config.toml
d_expert = 576
norm_eps = 1e-05
positions = "rope"
init_std_qkv = 0.0302
schedule = "wsd"
decay_shape = "linear"
doc_mask = true
train_tokens = 526100000
Below are experts of layer 3 (counted from 0) of a mixture-of-experts language model. Rows are named router (the router's row for the expert), gate (a neuron's input weights, with its number), up (a neuron's input weights, with its number) and show model dimensions 0-255. Each number is 128 + 32 x the weight over its row's rms, rounded and kept within 0 to 255. Numbers have three digits each.
Before each expert's rows: a language model's description of what the expert responds to. This comes from a sample of Wikipedia text that the model never trained on.

# expert 6
Description: Time units and digits. Plural nouns of time such as years, days and century, the plural -s, and final year digits like 200 in 2006.
router:116081199159149091103134140070154134135099120161089075089111165108128115087103080147146143138119087170093164108128082129147127211116150129086118108083158155081165116043093070104121101147106153117131143140106106149135126094135221085135156173150163161077150141080096119153194123173129101120152106110153133146166112121124101073112135108185130077158155178115125128104128099086145151176142180213091161139117080121079184173128127137152163171121157103139123128154158142167122144122097102111138131109110103137105055132143086130151132135110148165138120109130103097115132172135087120147143165153125109226121133123133112073109163117177199172107136134124161153116098136169132094093110010101135162142090121093138175116084158043114158069147118139155113174118121095165131086125097146
gate8:139122113160109161191123091090136126080086138111154132106183126132147109142094095092109116091072116133149145131108147121090144090082113109112140123197106126154093116109218105062141096031108170161106126153123128189125156143121069100133142067136075087187173189119112097101134159124160144200147179085121092126084117125123115136168108169128122156191163153150089102115181147091101154195194107133162154126107139065165133139119100109110126095102106121159157099117168124090083162119077069145101136144141135129136142148122117122134115128166162141116133159157153106136146120120127148072125150160105132162098100126050108132120082106089125085107139153157077123079145087138147127090118129190109088122144178148080092098138106111106167147067134116124167221157060164154159060179087090
up8:112115156085123027141153131127071139180094101094069111155159107124162121102121118149134137124117172167111105105190126093060159138180116139153086172148132132078109115145130145132126173119131117102094138114128160090198154082066123162132106163065113123118136139097140115117118119103161119118154147160131141143125125137132080057125122149145167158129106182105143171110089075181062125127115127137157107138172125183095128191094133145195177126120175104134182078092166116145122140147136137111111086117126074133104121097099139192138184115103036167122153098089148121133145144138206131123124214071155113106151100182116102121153149065128197068173138137093151128087131140184106129125107154137166152137141111143084171176162146096103078077181094123126139135191160139124149160086180148
gate9:124113069124100078123169185156128110150097132105167094180089104172098084104114132084090173098176163148122180118119198085068137157131095120103107175135122129118117145134123114151137087081194136082106139108132179163081125107175165124137079134123072181126134106110121132118139086149181155138122180137120189101145105075098122132154150116097174116084099113072114165154152135103094141169175110107118144113110150078116100136155157105131137169181144125151126096100100144165052165101161131127189111104164142092169101113151175150082072203192179142148161157066109146100103110116141154169108122152152044132140130171202124111153089157120175149096130142122159133129114143153114093154128112118128115155097160092114106089098158151102100152186141155124122115146211212092123122117039112
up9:134099121142180079076160136132058133093113105157123142069178105123112121175147134157147139116188106137154091128145151131177120162109144134207126090173112122142142126084110149141209102114083130122094111158120142119161108150056086125127179063082094167181107149104169135112121157121128103042170112190175090126123079154113142138135127121101090113094169148114161148121132122174087178159136144122165118113168186115127100106141035062089108104105165124157123157191142130159134138105124160152094172111061151114145214168134168194135154093089099135125171170132137091161141153119176136124101129158142173112126114061081142167101152129105088107103107095139153150092166105157145201143149163134141110089104145129140126151113138160097061160108184138171075087165123132172171139130090148
gate10:136155143124128079169148070070122077143159103107147106121132089102120137164137139112132103149098130097125148149120117147093171111160142158151132043122111064128115176087189125129107079085190152178109107173088141121086160116150210102098176114113137151126122174147118120065161113144100169134102129089145071040077123102127113181064124100109091116142142074168089173152151115132094180172100179176146115176138120204145155112090122144096130144179124142078134121128097138129095152104083129147099133121067112096141098109114143139093071086161139182113145120133108122130107176138138140151112110137054132152098183119126114094081139121168105161159167153122132142105081100107242141132136149143173119173108160184141170154125147085111099119154193157201119185133126085146159115142123170
up10:121111089092110096152149150099050091123114114152107094113150180141157150070117149175143150085101149117136153113091114131162133157106158152128137118148147109117144159072135130092143170118163118139137151197114094075124084123133131113070123074066123088143090136100150119087178159104117150145145123110193083107119162101183106146160128203120132133141126159201184168101092091076071104134140139112141101128174180127067096125117112105145174104117193144143178118123122120132111099124127082143147120133125099153142117153110133153129140146155071076207122171144084069136111156070167176123065172136127190113144128129098085078162134081106167174091207205159103140159111145138064098146149115174139157150134122147142140085153121154108151071118176112189104155140136077183092141109063077
gate11:148123245089128107175178154126165147093132131150103091113116165139147151101114142153148121081098144061102175184133117168128171121088098154108101103175147154103134141085116117147175132128080148157134116055178123113133144148121194155173121124150148139151137164101136138135180110121182126088152105116165045135105131098119171170114104139125157109107166108127095118116187160120143150109120124062120134071127171125097115178162140157136108082167107103097154180077053125081164144147191074180074079056129118132092109164123150134152113121209124165145081097128107135140159174139169101166128138137100097125118236138099130128176183106174131168091136162146119126105155112152147144123100088095180122153068116120086117138151149037081135127143117128149129105133100110140172151154102146
up11:128094137182096098128072074078166087134142090128124120096088182144131154112098096104146153138212094157082156165177163195084078187129084126153107127150079108168134147145163125125149116103155157106157211130139110081130137125106134100146131151140140161140102155147086123119113158129113088120127112130148088101126142097055225125115138144094101119146119158119161058062107143067116109142137120101162025140113103149159121169181141104115192137163138130062130136092091151111066127102142169148068136084171110164149144130099109179112156119192208127087134121168130160114104132139148106164193137118099131169086152115111120081103123129118097117138096102136185120070162172122124122038108151159135139115109117113113166139138092127057112183135161140093169142143160098119109150116139171
gate12:137093110137158106149135098105151104119131149110113177102154182130090108136138133126113101184111132133123152103178157110165102103111134081172121105160126163141198117104104120096129125145097091136205099120086132136147139057109117183083113130122073131136163113093163105154110152117108153190100080070060077176095068141162120141189177194104112166135140124149143116119126173127117161159082123154086160165125117130093098061136127084129148144090118117137158119140119139159117097119126141135112129154198170158112106092092110114154175244154170103078120122129130093123139113170099163111153154127112186144133078147162094111161146173144127085169108120088189164090154153094125085175071134036134154145104132084157146123080162091108066091193134120195121106097142107150158114121134040
up12:132131145052124166149094211114122151109114128144165172131113211132138088113106148118179113150112067147159111050165180101139076147143139119107130143098173146161037105116107113120043107096101077128152171100145111133125122142145102073148157099155101148130076187182097145137134128104129127150122101168107172111170141116111111108127093099181173175130122140120119149115091136146151136103133068127166125139151130132124112151138120093141064126128136157130118195120149158112136101123159092081112120109138089150139147108174132104132101070125066123186088151139209138094122157139111118137109103111147173128094137132169176121080126104098077163139092186128042103111102114150127122143168148220099086226148101113172198093169174115105161161131147164101161144129150153142129150089154198
gate13:142135159117144094125167159136147123147113150135155117125096135160036092076168139100128144136120076098063174147093144151200159145129076082136105176136121163116124106152139177127175111168078117112109170161033151120147159145102142082112150146136180069115111142112123151134146172121087115135072137108094137139071155192149113102143051116144079107048112121115139090155111111131140100098145110098126112109106100183143132081132143135113081064143170121127110135165115173140164131162125136138138146102145159139081142052117157148106092119162117106101159109178077100116183151147137164074124110189107083145079088195184156154139161144098098124127131121144212149189108138168126060154129053101095105107131152180156120134101109054097147111103147116161103111102123145092191082119096091
up13:160129165175087098132130173120135116164159075045180183128186075091110186129138119111150165055099073131178109177124130153138132162059140161114117130103074195043092089132124115120124094143129130144142103105123136146232156122226121115142112077142139152107117108080101132109062120158118067096147117094087117130147153121077120104152139133104093127146126145153095120108130182132156124086150113136101126130132177126079093167121104121167107158152162165152073176122134145155156112126139141147157116145141133123115159160109127160121137120097157129193126118144104131133163136132119130198122091164140162163151086134128180078137144151134063083155126083104055135135092164119129071158088168151065125136165105074106098097074193170103134086089136166083080093151127153173086138113140119

# expert 4
Description: Separators and conjunctions. Commas, semicolons, table pipes, closing brackets, dashes and "and"/"or" that separate list items, dates and table cells.
router:095157097112139136146102146083098136144132128099091085071086126146121129106137072150147222085084109101095130091141099096107147147068135109103070048080200120161158097099114106149148157177122131137144135072076101133124112142110111097162099106152150173087115147067114142052123128120126108097170033122124165118145188113124124143153194144152110152157140100112117094105171133079121133141128225118148210069151114134150148174175134106156074169151128139131123044158140116089110135109138143143122173089110139169150133133154123151119133107154124137120121157168116108095137138148103067060182165149170111145138119095096112039114133201167145155143121162141139130097137129202134159134159087113106161188150142148067135105063141089109162113193139136113114143140119134132082116123119153
gate8:156103117187190155152140117146103207135107122124152062141145169084160090165083074161115122113093138079125112106183100132131123143139091105121103157066135151168133110170104163083188141080107081035152216109105105034171080128170130148119128137136104075113121121086142150118138124154083133107129167159136165150129105128132060158097125152164129141118073127139118109113185144149119140120171164127090144153149148157140155084109180153126128138098128116136100060176142079152164168053100109111135102181112177141121145082108164091147143126130071165098176108142086117183123080090166125182165117091129135135077197126164154102134111117153073199137119146119120110129108150164100141152143174164153105113150109174136112070097147120080103138111105102147069143109174125185174121138114101
up8:069144080077154145131186128100131080123144140124086123134103147164125105164104184114101080082119074188118104147096153186136128094171161140138150143146149130100093100103128128187095178140119129136109137173209107148105179067182140173118084089131090085071135174130097127126171156168146117149164089050152201086161133044152115099135115180098148106112123196108140157093099109133087135118162137134138135191110171128137152136111125066135137105110097099058161085130081115164173148134148177134140169134106108123089078162104102098120155116112157131106083098120190184167154163142166129113174150138093160088155111150142108110091127095130098114063104162172125149092178181134128133112112139091066113200107141122142122136138131099083063132116069120122127152116114108058161097146107122
gate9:124096158197133119104061116146120145102134145122109048108205152147048145078134090143024181082086105109155190097096135098077103115144109120131176141132140139156120109086140132081162142120097160169119181168114151158156186163117084102176199109132082096150122091115122167092104100158172128129166131185161097131157141084181094134174136106194109125119124111147111156163135160069068139148118087127159115062107135127109156080190151115115123168140179123157172149117164119104118112153140089117146173130079159125133155112176156170113143156148111089110143132089105145140163170130120082136069141126138080159132091076110110139108084177177101179136101093078079126128152111057133121136085150188153147084099131147130116123136115179105116111107171137111141157135166131187136133148126073
up9:083150135190113106138161098132078142099113127141151158125173115125135167190176134084081097118148077169139131158106161173135156111116136098153118135127110111107101123119134161112068096151086158088151117085148106060089095065101151126104116115096160133156170140138177095150140132113155080093131119075143136164085094105113181108138085117122122098125176179091121139029108169188170176089114178080097135146167122123111116172092077137127150213155124117131136150092108116155072098131078180076146152104140117153060087056135121131142096134167116106145099131167156159099101172162136171152117092149145119134136206104102122089123100044171158162154095183154120146109112105148182123126149108078144080146086143081111118151115095142161158084106085182111157190089097111153123094160121179
gate10:177084169116163106129091159130118028167134120246114120126101169133069103110171142171138230122090061094151088134181153141142156104143152170137135112131147129154142143161100103118134107141061127178125148157091133151105120126089081194162173161155107029101129082188135098082117120077158081156205104098102143143162100153175127137162155119182171119155118124152096175130160106104098137194154146133103168139145123116114084116211113119119137125077115127166153117079128136147135113089121156104148123113108141177124168083138119112064108127178146093134145081148139152146151108096082119111142135113107110114155075138173107134136146080074142078094117107191120164103082094123084105090163162177132163159182137154141144177114145120142121091142142119153125134150116147125141164118092139
up10:166140146148190051109117108119086106123161096164147135142080106072156122133147151141094177106076065117172116138188163180114151146142099125132126106097122106123118109198116109137136115142071098131097085143048139195123068147139081168150178162126134095157147113170090120064097117109112131136123133127132122161182134128087115164150171113166152147143113090138098144196121109119167186136120156163125174159101119131131093090151078133154165090162028119121154135115145151163121138122103176129123133130135105153110135107166179107153144125200116110081104121192124145164143169121099100086146125156111125117118059119153156092119117061100158060067089130201103180142084152119134098115133187159133167143220135144133136134128117148120040145107164132107113106194175175129098177125121148
gate11:115161130089168105118109092179192108115119073093085048124133150126077119104149118148118153105119135181042145121117084126126128086138136057102160110178074126164119165121142130057183167125112156175115170124113157118108130130067107151117062096187130141122128125114111145108135131149169142116093109066113120130131159119139104121129163087130121125100109114044119105112121113184145170080104123127140092135093130149166094171157128088091145134156185151133174173123134129110130117157069144146147101164030114152116125087114128114086138180084130125175153120127150172089164123141109152153138085117139121165119101132110112159112076103138118176106088128090156068157159167090120164132107153163163165110176144081105112109161134143133140198161053147131142121090103191111128187100015054
up11:059191230129099191128094116135100127168099116106093133161107128151123126132093123109183153170135091074188109103162135094102114154104078164135179083101153145153124120123117086128170133143113175091136109112129154139181114155136127166098142163155147154144101052179151117137183126139148037160180191189107120097141094187168143101188146181104116125133134077061093128159157125094206167138128127104168116077152115139122091179083171113107178121158140118100140124135137133120111166105112131142133098114076105170133125127148186137116114105142114149182110135126096089138163161171173126149174126135138177153099157102180139120091076138122098098079082139121191169154076083133050160153142094163120134074137168152101103153120081118124150162105120085153112138117117137188110108106116079
gate12:105072105133136132121092126061128205078114130153081083182091139122103108167084119068138063138156035098130125162142144129057132113122132131170115080154151102085107101120092102181109101071237116219110128086180084134163078125134139148139146101134135125081097149137120179148093152157130153156112115138174134090121143094131133154120114100089163165141049166131110147175134095126079071169077141105197134132173174119112096081094111087143120108166073138121165131129114180122089169122141114148096171181122132120076074148133154178153152102068120036133152143169133113140123156189108094124113098142112153107138126128097121120165167158159127164115116155121153063171145086110107087119111077134133126160098159125117124129144109103170127093144103124128123152120095066134146109145142162
up12:097130151134171151124056150130118140163117147093138159155109158180157147060113119125182159183163174188130145123146146103144059126130119109102117109135084079160153150114150111147132121086180200154204106149108134123114148119095110131122148093148155090168090180183075166103118133132108093089058060129117096113093116077145095160108100185168097135180170105126112100118082103137126134081132183120138144109133117110111138131079148105113111158140122139156137177159129142125126149159144142111072110095163177086129101151161163098097087106099107093175102075115146125098096174111135189160085127119090119111120063096121137147149149170171065113122097174131185087125202072145187085090099114144081128132114153145133081096112110122057152151133149097079133127140118036057154165099168159
gate13:160109159162178113081079088180130118111083096155160111167191141174097122157103177187130123093132186107057099106160061072161208121113120076108137149078129107180160168100115131145151129124108162149138159127095169153167155074133129176028084166122124152146137143080108154165161141119068117095161094143133102170139120134123145181162100177150147092185100126042134175074107079116142136150160141165113123160115132107178129122100138130157134116098111118083168079161147155128127156095094110090127171170143117090096086055146089115184115145097141104138120159102142110122149138142133214110106103126145075120110086149081102117145136123139098163126144161154126144135127171139122153140178103165177169152155104141107062136113111050134158164148101161114123093157113088092118173166102156
up13:164133078142105144150144165099078163115133137078185082105131088116138132165140074107110192103117176145142136135150124137093234106112074114121141111128116109070098109150144147124161131145145129087102160126170142106113149134062104101132166153126171161157122143155155196158120005143094153125100147137190106117109103144099154107153108118064150166163108125132097132142161099110093116086135095114060126180080128085139097114138112125104124139128123149169116171121201166197090101103152158076125068114152146102096120102129127173171149139124160142076127102135116106102118099142085113126101061101144115113062177097129079102170077119100175174134186106090095126144099139148119100189088119140093113127199153103122161099099130179116161185178196153112092125107125109136106176073164111

# expert 9
Description: Infobox and taxonomy fields. Field labels and values in infoboxes and species taxoboxes, such as Binomial name, Phylum, Arthropoda, Coordinates, Born, Website.
router:113132113114127123170190152135159135179158125133067161136146182151113203093201136104170084119143107113172153117085078170139125122067113091137137142163179130121122133093133114148094145108123208162090138138074136123137143075054152167131130099159067142168094054142158158100098110130122154130145093099140083124094110128110089145143144153100111125112163100154107147156070127173071210185128191146121126090085149121190157163171103132125096127074102107100162105090124174108132147096107126150122147156141164074070076190113138086096144172061173177142108106155103091126148150149114142098138138164137123142124102149081129095141130082168111219120180121093163158082118121164134179132148122076131158172152167134103137050129135105068090102141123059125158116124116140149129128148106104
gate16:108083118149056105164114129090100182090152111103116174161159144106117124087146188173160102093113196162115125120051105159136105152157094139170107149169139104203079110144105137126114104060135123132124158173090116123161122112101085095154124183153132124168117137135101095145071060189123204086113132090110080058140159131133082152043170131137127094089116111176128105122127064128098158141131138176137164089121097172128177124151151077111165115098128140177098119074137084168130130125139157164146115164079161115104090085114137163135129063105099074128174123107095088100112086137160103122207106110167133119081102091131166156107123070108089187140156176091132117125120092110192162144164152135135164125116142134110166146150165086148124080116103147152179093145183125130118125165072128
up16:156121148107144108118095133091066162137159125196130093138134158141127130146138145097114077166115081169148144066146173149129162147115140038095095146085132134059113141120190189128090154163110182108174067161119152124093120197158131197133087140174097194126103053126170141121162109120103110129142169200158152214142075150114162070146113137117117144135121117102097143121139087094122155138127110111205098107162138181106079143157110139095086136118114139106115158216152112101113061176103109099186107152187112132115129127091133129158147135135139129117136172132103107153186147085132175151138133143151157162166163186101145153095134167149119136112160133151131128096087154141140080138089146080135066090105134195115073104123102102092171156173154115103070167164103140106126136157162097
gate17:106146167157110132138145123174108130151110120117166188159126097121145163105122114160134131179105147177159140109135154137142144139138122154057115084131077145148131183115076147114099103107168161137107122144059080113123073124020122102097119170081168098211129099140166092114117165167149079065094145161129134120169183128130113154128137108141114121125186108219115151084087097164097127168163134163134149145180186136174135143123113041173126101125118166088166149126087166103104159108101123147181097077104096143149165151106172091137101135159138193180103089186139121163114158102117125097149118134119129150118106097109081164095160066083148059116196124112126090153134128158146123165105160105130138133116074122095109056113120080142138101152119122162130196154126163162178123082078082
up17:084120079056163121110133148141108169141175151100139174140120183145174104171111146089129121082090126060058154071171146165143157131123112111131155123083183151094137112113136137125085106120164082099130158142131159144121108105113113089099159131179133126120092099112130166095097135152061159164151063154080146126107104120082180115113143144046118126107144175099129134154121134141136070159098077151177151143113118055079165136111141127152078157092082047167176167163198109116090108065160126121119146186110184115077114150124165103140147138105163113112170186063176128125142091175148110150103091128117134117149111080124150071137099105135105139140192150136154107171135078187183115163113124126141128144135085147116143131152138141157188123150193173158158137122165184171111095159085077
gate18:161127125150081079129176080088133095101144143132170140141150096115165142152129119130132079169163135136113130148106090137091136148137174155158101124145141075117101107140089110089116152179123149121063116186103148149121166108082077138148142140127070133105071090197120169112124115166078173087165114107117105158105183177077063128099134069070125193093127177050126172129156136090113175174156122126055099108133144197116164167128088081104179143196168103089138102136121162099139192100157133157168085138104118057173129143179127121092101101118140143084137118141120079126108157095140107101088123164087152146112167138106142175114143123131074147091141123096124103093127084131106116174119105111155067082185196148108137109109068113079106099115128151094205150125132122174151126149183126
up18:115146115073152132112074177125093128117111123181142120133103164103114096165052160115163139173081166100158163143145120079121158117084111053091129073115124177141169089133189124165076142111124146137139108172169147188219140139155217099013146145082179138175149165091166136169131077100131112105147163160129153097222113134134121144157151159150151060131128140136137134143180145165114131108117085175169091148119118103105135151101157109162133135148138128116085133106110126143113128160100140128077154126100133180099221087123151109096132142146106143174174205144153119137089092124110111107164050092122145108129111121117127091151142116146155108114187120152145106143133148113161107114139183089101170143133119121189119166135162145135146083132179035108113140123126120107114139153092179
gate19:094181137141098092143097152143093196130093158106139188096105175136097137096084115141124122144106122130078100164131103069080072162126133100134135130125110181112102080167166149138100137115113123102149165129107150094155123134076103137115165177144079207174124139169113142179157134094102167115173138106115119165115156142084081080093105150172100088111135155078170101142118144114123099146065106095168117123074138101105127122092104159080155131114158103143096117174131081105177146083156123088083125175137132131099143112172136181143107105044161132119135062181171133104150114156128178125098102121183102123149097130131123171148079094134104115088128098075146044095094108111115127127186120137156129100158107132108086112156144122135161084215128167057239176115113114127179153170183147
up19:078126115176141186064128105140164088152190140111171135167094144137159093082091184116144147086157151128121097148162113169096077146135117160095108106128143124154207111129064117098065164167124135065100089139144117131164091108095140180131081067118167062094124131084100093088197103150103120145101106151150194126123108112142101076169175120155114131084156083178128137119122123061104123158131152124114066119134149122162093069129159194105182116128132106176100125135155151178084094183079096177145162062095118112140135113067086121122138094155139083131162128089135068187104154135156095125131136094120131154141130136139095111107141154109147137142073141124130134140141127127139103147111201100079166019183127143154167190141136082138161144105137111148068123118100164137097129138137118
gate20:059123069114125130115109158154127113154132096090088140158128147087124090129127128130140202175092125173193052172127114160119099091106088095143106130103138151147102142095083135128189096084105202202088132134102083082189154157097095113122149101126175118137091150135137129153125106183099155138148101132105080149171119127093161156076077138091124143105086089118148170117103103175125127112123082126074137131103130142113130154093133137123102171165162126121184077106168084084073123131084129131132165073124155173136110143166118146066119168151137161126139126107102137088148185115118134168165106172164116121144128102113067161118137142217130068121154147099175120174143181154142152145152141109127165107135105111219161080175175150065160122177093100142181150137152201076115069132141127
up20:141163137182125094160092140143158095084102090081146142090154125088094136118086132138169165123132084116148115115160100102092172075084152179092126131131154083173024096155104117133081117109136125114115143153083061110188147119117122151092133129116158101114090123072151143130143103175138151114105169152137138089139121117025225131143140132099050139174117110127166126097120135069158205187073110116140133092135162123084190099124083172103116117095158185144136138101132169124107090108150171062083121145131115097154094077164117089100097121158110185090161161102116137169126144149116163128163084143153103113109159168112161134148145100141166116144130152184133194142074121140085106126157149193124072123078121113126146133089111101176074160128080148176119070126132105171116129088138139
gate21:114145177117186101104126061080155117154165185068087165086158144111165151157119148153160141158084124102158101142064133219096177067096108104106126158178146168132133168124152106076110092135124178147126126141122104144077132096087115140120112109135101120173103120189081091090100157194205138094046124132138120105118135123103184124151109090076124164131155140169179152129082127162179113108157173131154114112115119156117155121148065119152053124157140111149095154105118124084168168108083114108094145152133127124119112119106121150171178129177086155097121096168138076093144080109132188156097192194127092127200111132150089064080117158149130108131088131086112179140159164160191155166150078080147119154123131138132146091122145106132185130154164120105112134069116126155094115123122095
up21:139103137095157152163169145155127190152158166128130131153131157138098080158111157149096095136162118153139178115076161155154113134095125109138154060088105123190166090136080087144107063044117114146102183113182118082145090104101179178090137107111160133083101089081154118094143159102065155115100134134122186133104082144176153096178120157116048121119142129103114135124150147157116171188163131142125128124155131186156123084075135086131111123087178154190147135184144110157183150112099155196116109089095121148145140185100117183117106162120106093131105155126180108120191193142129091156144151087099128160117144107112134113103108103191188166122180137171118127153102135126175160154079092161112119161198179162121075102099120151162149189128129152079153075122136177165161099151127142

# expert 10
Description: Technical specs and formulas. Letters, symbols and word pieces in LaTeX math, chemical codes and car or phone specifications, such as \frac, MP, dual-core.
router:105180116053131146110147160111120165140189132205114127073092122150177137109148138187133143094088189093124120160140110124127124197135176132140135150119153090200149138162135125126143157127161130135095126125140169125124073107086165091142107120152174165111139071123072168124132120133098081168144120157127162108157118174134152148129140127143146148146149127132093177130081130140116151117149161117107182152105135181170087146097122077130121119162057116132158118146118101114195061127018175180075135159141127162203149158125146159129113153160107130149101166089123091121134098123048136109103109130108112197156064090183119138163163099148119110041149110153155141150086130165141096156057096114115197149154141151084087122079094181106175100129153114132116122132129067156146118164129055
gate1:121131165123101091138108145130125129102095121150107126154109184152096179080185195144070145100055074124157093162125093083185134066099125075132080129128116134128157142146172082111119151140169165173151116185074141121113140152133133151150137168102128132172081130122065134113097164201174093128125183095149132191198147142130114130109110127051120151169132150137100197114123121181122130099132081070172196119130129151111141189082108094157122160158163139166130113087148139045149158102079146134119133134096141135221137200086194106135093141105110124155165080164132151105114163165129090089134089158089143104111120142145106146101145138173185128133086105110147128128122180134121136125048085118172102144134109122083107107136111146100069129147117137165153122151073136092146097177104090
up1:083156117125097130100096156097141104103106140127129139120138208184152100127146112101078085050076108201115107113137145113111133133100189110041132187121095132147106112187142124157167120132131157167121173080141167135100101136106128159157131178108158120196077070075118145117126128142150156114167153030161170145106109098165156111139121087118151112108127156183123121173111126154176136111182117116106195163118097058105117127099176103152143098088112166135138176170141087132063089126091159091107172194187137138180166152137130165123100143194113081155140109110130142106113134113152087117172144133114129146182115131147135050150086175159112084076118119120122075143092154105146121130082123158152127155099137088095167126149112162084146111087156149184082113080085100105129058123125149
gate2:140123160064134093138059126082066140078159095152127188139143131091081178141195110140126112128130154157136143179184119139170130104093085123155080127104069160165095117146156108140121140140124164143115147127157152107121071128065099156066057157184114107104088101160087117148160139133110196110127141119137113158102087098158125128128138108093124128132107085100143124090126135161178149128168112197130116132091083120173165106108134114124131090103086184166091134142153107147158132124076119172102124121185129146133179123154088112092084155162183105112118137152092127105089087172137162155097222134146114132119081101169131154125134166143054072188125046123095157072124120169112067069089163125106143117114136115099088132117109129157100115140185166144166186171186129113167194091157119
up2:208143189100140169152158122131106134177137111141111159115119155140130093126071167154103131099155045136154079077083070160083160142192142126171186090162147133071098107143108133084087128171084115118143088104111086155112138134118079121094130107113069112138142114135127151089139159127090189078107131108179077109147166086112105132076127144077130113074083178144172118137151123135137146146119165131138200137167167135112090141145145144108170153115167108133122151100126153129081137091161106063201132155181030134129078140123130118075109145157117120195103070150163137109185148098129152153125091090062075115120190149108158126137169131162144190098150138138102112173105120135109128115130115127154087156131101175117137136207115116107112155133063168099144098112061123160068113118141154
gate3:084147094093189089179120071132097155156116152123100089195091077113107083135138158119128137113126113090178121109148175151187134118106142133153114112148087141101108104128205127115113113060060103183111110150103150172099071096156067086127097123181153157113150140140093176143103098097118101083094142134170084165158162084087119149166128143126087153110105150122115181131126126147197079091132101156098118104185090151155185116162101119089109129106155112136117103133163097120111155116132132143164187144165186158190144171099076110097076093135146197228163117115141144105172143103121100125079081146151090171122162080125093175140152160166123148150170088158091146156178084153099107153124140111139132225157124098098155125133126092072106141163126149114096125166112168138157117114112173
up3:108137135119107117094147068150135067122140072170116107109161130130123126151102124113116100165147104119147158132134111125149160153155108131142116090141110202132131087128120144055050090063109157101138057167133144089075167135192177132149133175166114106156180170131127179160153142074120136116100120159133150109217191162109127146121115134200123224146083140158065151142066072151138101104147170132074093109081131135111108147190080141111132123103139070121123102117148089101099089160139158156101164138125182110163129126152137156158106087098082148147126060168065174118121155174123154127091118108127051115097112155129154114170137118198095098169114117124128116144132136119117095153173150163135128163160097113110109186176139143138166050100101179106094063104085113116149139121172115
gate4:089151109141148102135145167088099108096122085098179131153129116124121138141136152131117105109149084136104103170120122146108042141119129112166184081169130152170172088141093161138106159125192196078169185093161089131201125124063089113098119176113134122168096113065112106123139089101144112134103131157113190072078170117147151176141181072170099107120119130109129121111123112143139146053106139058159131125089137143153123111094145135195111135156158130150162162132147113063151172194080119179131138119143073077131125142116043139088090183131149076124092105165155178096083134120145111152143130133086155119095096118101165083182126135123133135074091099158129136133107113102132102108091173107101100117084180041103071121058130058102151122117141182169180130107101118131151108110126125
up4:207113157106090100134068144072100121131144179155147129121113168135067148142156150093160122087081179126154118166168118131127152104111178147189102094043142099126087152171124095132112079168121097119123104160165138128145124128139124114151151151159123069089152115095181065179153191203123097115122165130132082130210106112189084117109152139099129115093114132153128172094107114158166089168112113101106143112149096139130150082089121104114176142164124150123136146093101116158116076088101157127126138118101204135221134052134125110123120042152165115123116087109166163060160128190162082157161151104137119050140139109152106085082105194112111081147155128131078125152131160127112145091129119084178076121178086135128091155169149112108142180142102125115144111118105110124171086129110150
gate5:099158118111176128097067174119112215140185119093151100106120131145151142127148086183098112105113152167131115125150143132154126096179114118140183124149146146154126124088164106160086077118142120124113094166092120172097138112067192160103109121112111089101143148122135152131198138116099125173106136167092160129119169105124079074116168150079071136061103127135109148157141136095124101163134135155108173205120119213195059133105106121095163166130134135116143177118122081077112107150153050125176130154162130148091192099174123140158189116151125113162172104123188097080114099125114134171120114082109177133159127165153102158063148142176089088071127136174141105118116117123130177182102108133117207155147190103083108157146125169155077105094151084072118088094149081129091131154119109
up5:108094152164148177150147163106111230132197107121112113104102177185106150151103099118184110121077180163189094114154110153171114090181092217117184119158117161173074131138142141197107089183096134162146135131117145154109075089132166154108134134124071153167123104116101092117119135136172145123101128098119171091122068142114106066156163104109116148146160125112054125142060081152119136152188069128110154169081131108159095166152150130157121135149073152142101178096151038116147120159139112118155108145162105083133149141146106121135141145127098155137171126145188121101082123127118125136133084152118182058154140149143098181159079161152101125105105141142077071121138132114107159161135117127149134175122199084144166119178099146128134071104103111174112199144123133097090092139167157
gate6:159101096164151159156125150146089186099154129176104110097100183136180108119158106106130126169100113198138157150188117161108094130099116124076141155127143136131160091109112116088115125105026117119166108124105139106160133136126184137127188121100149142186111165198124182100147094093103144199140121166111149166104186110141130101160174075177160123123189111109159131140121148105128122078177125162106153135122107125144190182140154100092147156150098126157126163145123017104194147105090129129187144139175086094125131132099117139084072112173087098104103124116106129113143144209086112107146124177128164152142115089139155099134122136208126043109081131066145146161158104185110058134119100076107155124117117104129165153075185159124147067118141178098107106139124121139104108101116139
up6:070231094157154145187157160111131083168100159069141198149172082111115138109125153152104110127108131099124084175114118132135097154113087147118101125155137107107154153084098150113155111089148118173176098074100107134133192119082111102109154133114109120093114046131116113128158094115157085185129088066119157149160120108083146109097090139077138152126110137081129130151114062103128160124141146154115130128193139168172144095126128083098110175121095143136107055133071113032176098083106132100126091134079104133116099153111173084115165132173153093159143164128119117145147170047089118110133110116107101061064136128146176127128098142136151088151106207163105089104090080119143155138106148100180168108131137098142112083050108093128141158204097094118163147162145100150134113158101133